Weights of a small mixture-of-experts language model, trained from scratch on English Wikipedia.
Size: 9 layers, width 256, 88.9M parameters.
Experts: 96 SwiGLU neurons an expert, 4 picks a token, a softmax router, a shared expert of 128 neurons.
Below are experts of layer 3 (counted from 0) of a mixture-of-experts language model. Rows are named gate (a neuron's input weights, with its number), up (a neuron's input weights, with its number), down (a neuron's output weights, with its number) and show model dimensions 0-127. Each number is 128 + 24 x the weight over its row's rms, rounded and kept within 0 to 255. Numbers have three digits each.
Before each expert's rows: a language model's description of what the expert responds to. This comes from a sample of Wikipedia text that the model never trained on.

# expert 62
Plain space tokens. Standalone space tokens between words, especially in infobox labels and table cells, such as Current ranking, Years active, Shot put.
gate1:118151161117151164114109137126141088133147137132127117128128143101154156147103154119176073144119082136130131106106133097170090183123130091121066117162068129173119109155113163138154129122137165068158140088119176132093158146149115142127135084130167119166137135148142141118118129142134121131129149094134125153093164140137128104140122122097095101166105141136130147156078128105131150154141
up1:128160149148141163085132144140136123130136133118134184147102211126138132145089121118139083133128141162146123096134119114126109162127094147101080101197082101174144135172128200128114136104135159107134140106128134109121135113133128119139108098155158140151162137110125131111105118174132162129104116101083130145137181120116129145136109155109086121132118147152146133135098131102128139140134
down1:106105154112110096150152106142130145144107108093099124128097155136107146099152162088102131151148098185124151124138081089115157085105088132125099149099177154095115132096135090125132108153142107136095150167156126126141127152148140117117086103120143128137097165157136135156112146137133103110130135128146105151118134118115131140105099124143123125118092111140122124094181127124123100082137

# expert 22
Coordinates and infobox line breaks. Degree, minute and second marks in coordinates, and line breaks after headings or infobox values in geography, census and chemistry entries: 40°55′47″N.
gate1:113184124125120122146172114136147108155116149138107125133113148126120150142118114136147140105132187107096135117130127125121116125121123136132139149126085120168132130168079128108113128100132119129106140159109165079116140123146108162146109147105114136153138100167157113086144144133128147141185117130118195113156106112143086107144107126105119154124166148150092095115087099105120125150157
up1:112091100145124104121092101138128128130103118106163148134167166128142135127103172157130096148116119116116108083166115135157134120147120104127113129140146155102116145131148115165148144169119111161151132096099090172130097133107148146107128139194126106116103088083120110159103120123135129127115123123145079115120160099133183139140147148148139100116067086132105151116139141138121135111064
down1:104111109148118160076138179131106145098116162137091130123122126127151156130129099161099099085126144113102187140165135115122124134131158127112099091189118117167136141148119067119149154120130119115159115115113140097117155101127149124110084128113102106082154116129140112123118137151125092128143145141117182146147113138121112147168130195113129107134173156135111102162118140101120118106146

# expert 59
Government and politics words. Political and official vocabulary such as government, post, General, official, state, elected, plus word endings in election tables.
gate1:146166110102148139075116135115100099098127094130104128151152120193128167120106144070100080131139080156092125145130165120137099136110131169101163067136123145075110106141116121174132150156146153152122137137128124173108128180093115139128120063146123137159160128153171112133105153162136132131122121156129131090173146139120108150152149165145157116135125118107124155154128119146129091100157
up1:093118088104123132091179109098133121142058130153128152106160132171121139093153119107126161125129101115192122111146161072122126126139151132145141144130126113106138152128103117103110133081124106104166142147094120102100129162135144121135114137120160083135150173140149090128126118151121110163180078094108072098068105124134121140137123150151112146102134140124133166113107125099150136106149
down1:155182126135094124100148133109137173177083104130094125132098114178120107141147132145131180123121109174100123133126103120127133146145104116175089149114163137128108109096124163119123117140159190128161098124143137118127124123120141134151138095137141133140125116134151164165114109142162141122132156140120126142123087094126150089119119105134141117145133088128153121096152112137139130149129

# expert 53
Spaces and word starts. Bare space tokens before a word after the, a, and, plus short word starts like f, mo, and mo in Dartmouth.
gate1:097123108116137127095096129137122144143162109126144145116090114135095152128147186139134122109191096084145134086107120103119158106106107105107174086142181120132103123099105104122137118134108152114176132136151112098087109148120124129117092124110124148150123121125125151083140124100075149140095095129123133109110148136119136106122140138154184111125158088124139150149131141101158090135148
up1:160136138157122128168123132075077127111137130083125157134112154173126119124107181120124120113166144097185133116153114129088137150122156104101105129149120109137121122108121120154089126080147104152133156137109123074150140154164165151152144144072097106145156145158128145119105129128162144128125155146136109124147137143159145127141125114204143129096122157125126122159135167128142146178159
down1:146078150160112173136133123120124129098117137107110124125126105119125148168119153119120133105066092122105148127168127157095108142135131121152140118137168136157086076112163122130093136099100132145141147104110142079115135099142161160134100179060088114124137097160113123135107142139157103115111136132102121120173116131164126104159142137179126157144137118139100116131148137154124130154136

# expert 58
Standalone space tokens. Bare space tokens in tables and infoboxes before bullets or arrows, and stray spaces between words in ordinary prose: "- • Density".
gate1:129107120113104120125087121142147107114109158085112118133140121114095151133123112099167143134091113125126137115179163121131126140129171100134157079128138097156124172144115098103094138153152158136131156098122145109122148127131141185140144118091171153155133183119166150124094127161114096089135130113150161148148086156140120118156088144120099134165116071127116097126108096122126107107123
up1:127085131132131135159148121112138139112146180125165158120135096120101138154151106130151110129075172100155141096165127136113113109113111126113124083150137112137174153127144148098047099127158159130135137096093160104128128131106145113118131126109144135120151117200119127118096122149124138124151173103148101142140132142132098168135128127125099172153151129134125094118154108084151143102167
down1:144141150122105108141165108107113168105168122104123138146115142145169144101154148094109138146140154140106108112095135133108146145101116136186104170112146164126107116157120124099113140069098120125164132167114090154085138142169137151121117158115130169100131144136118166143118184109174146074164130155092120124122152122120145124099146130117116144136153144144111110134114165119143144114095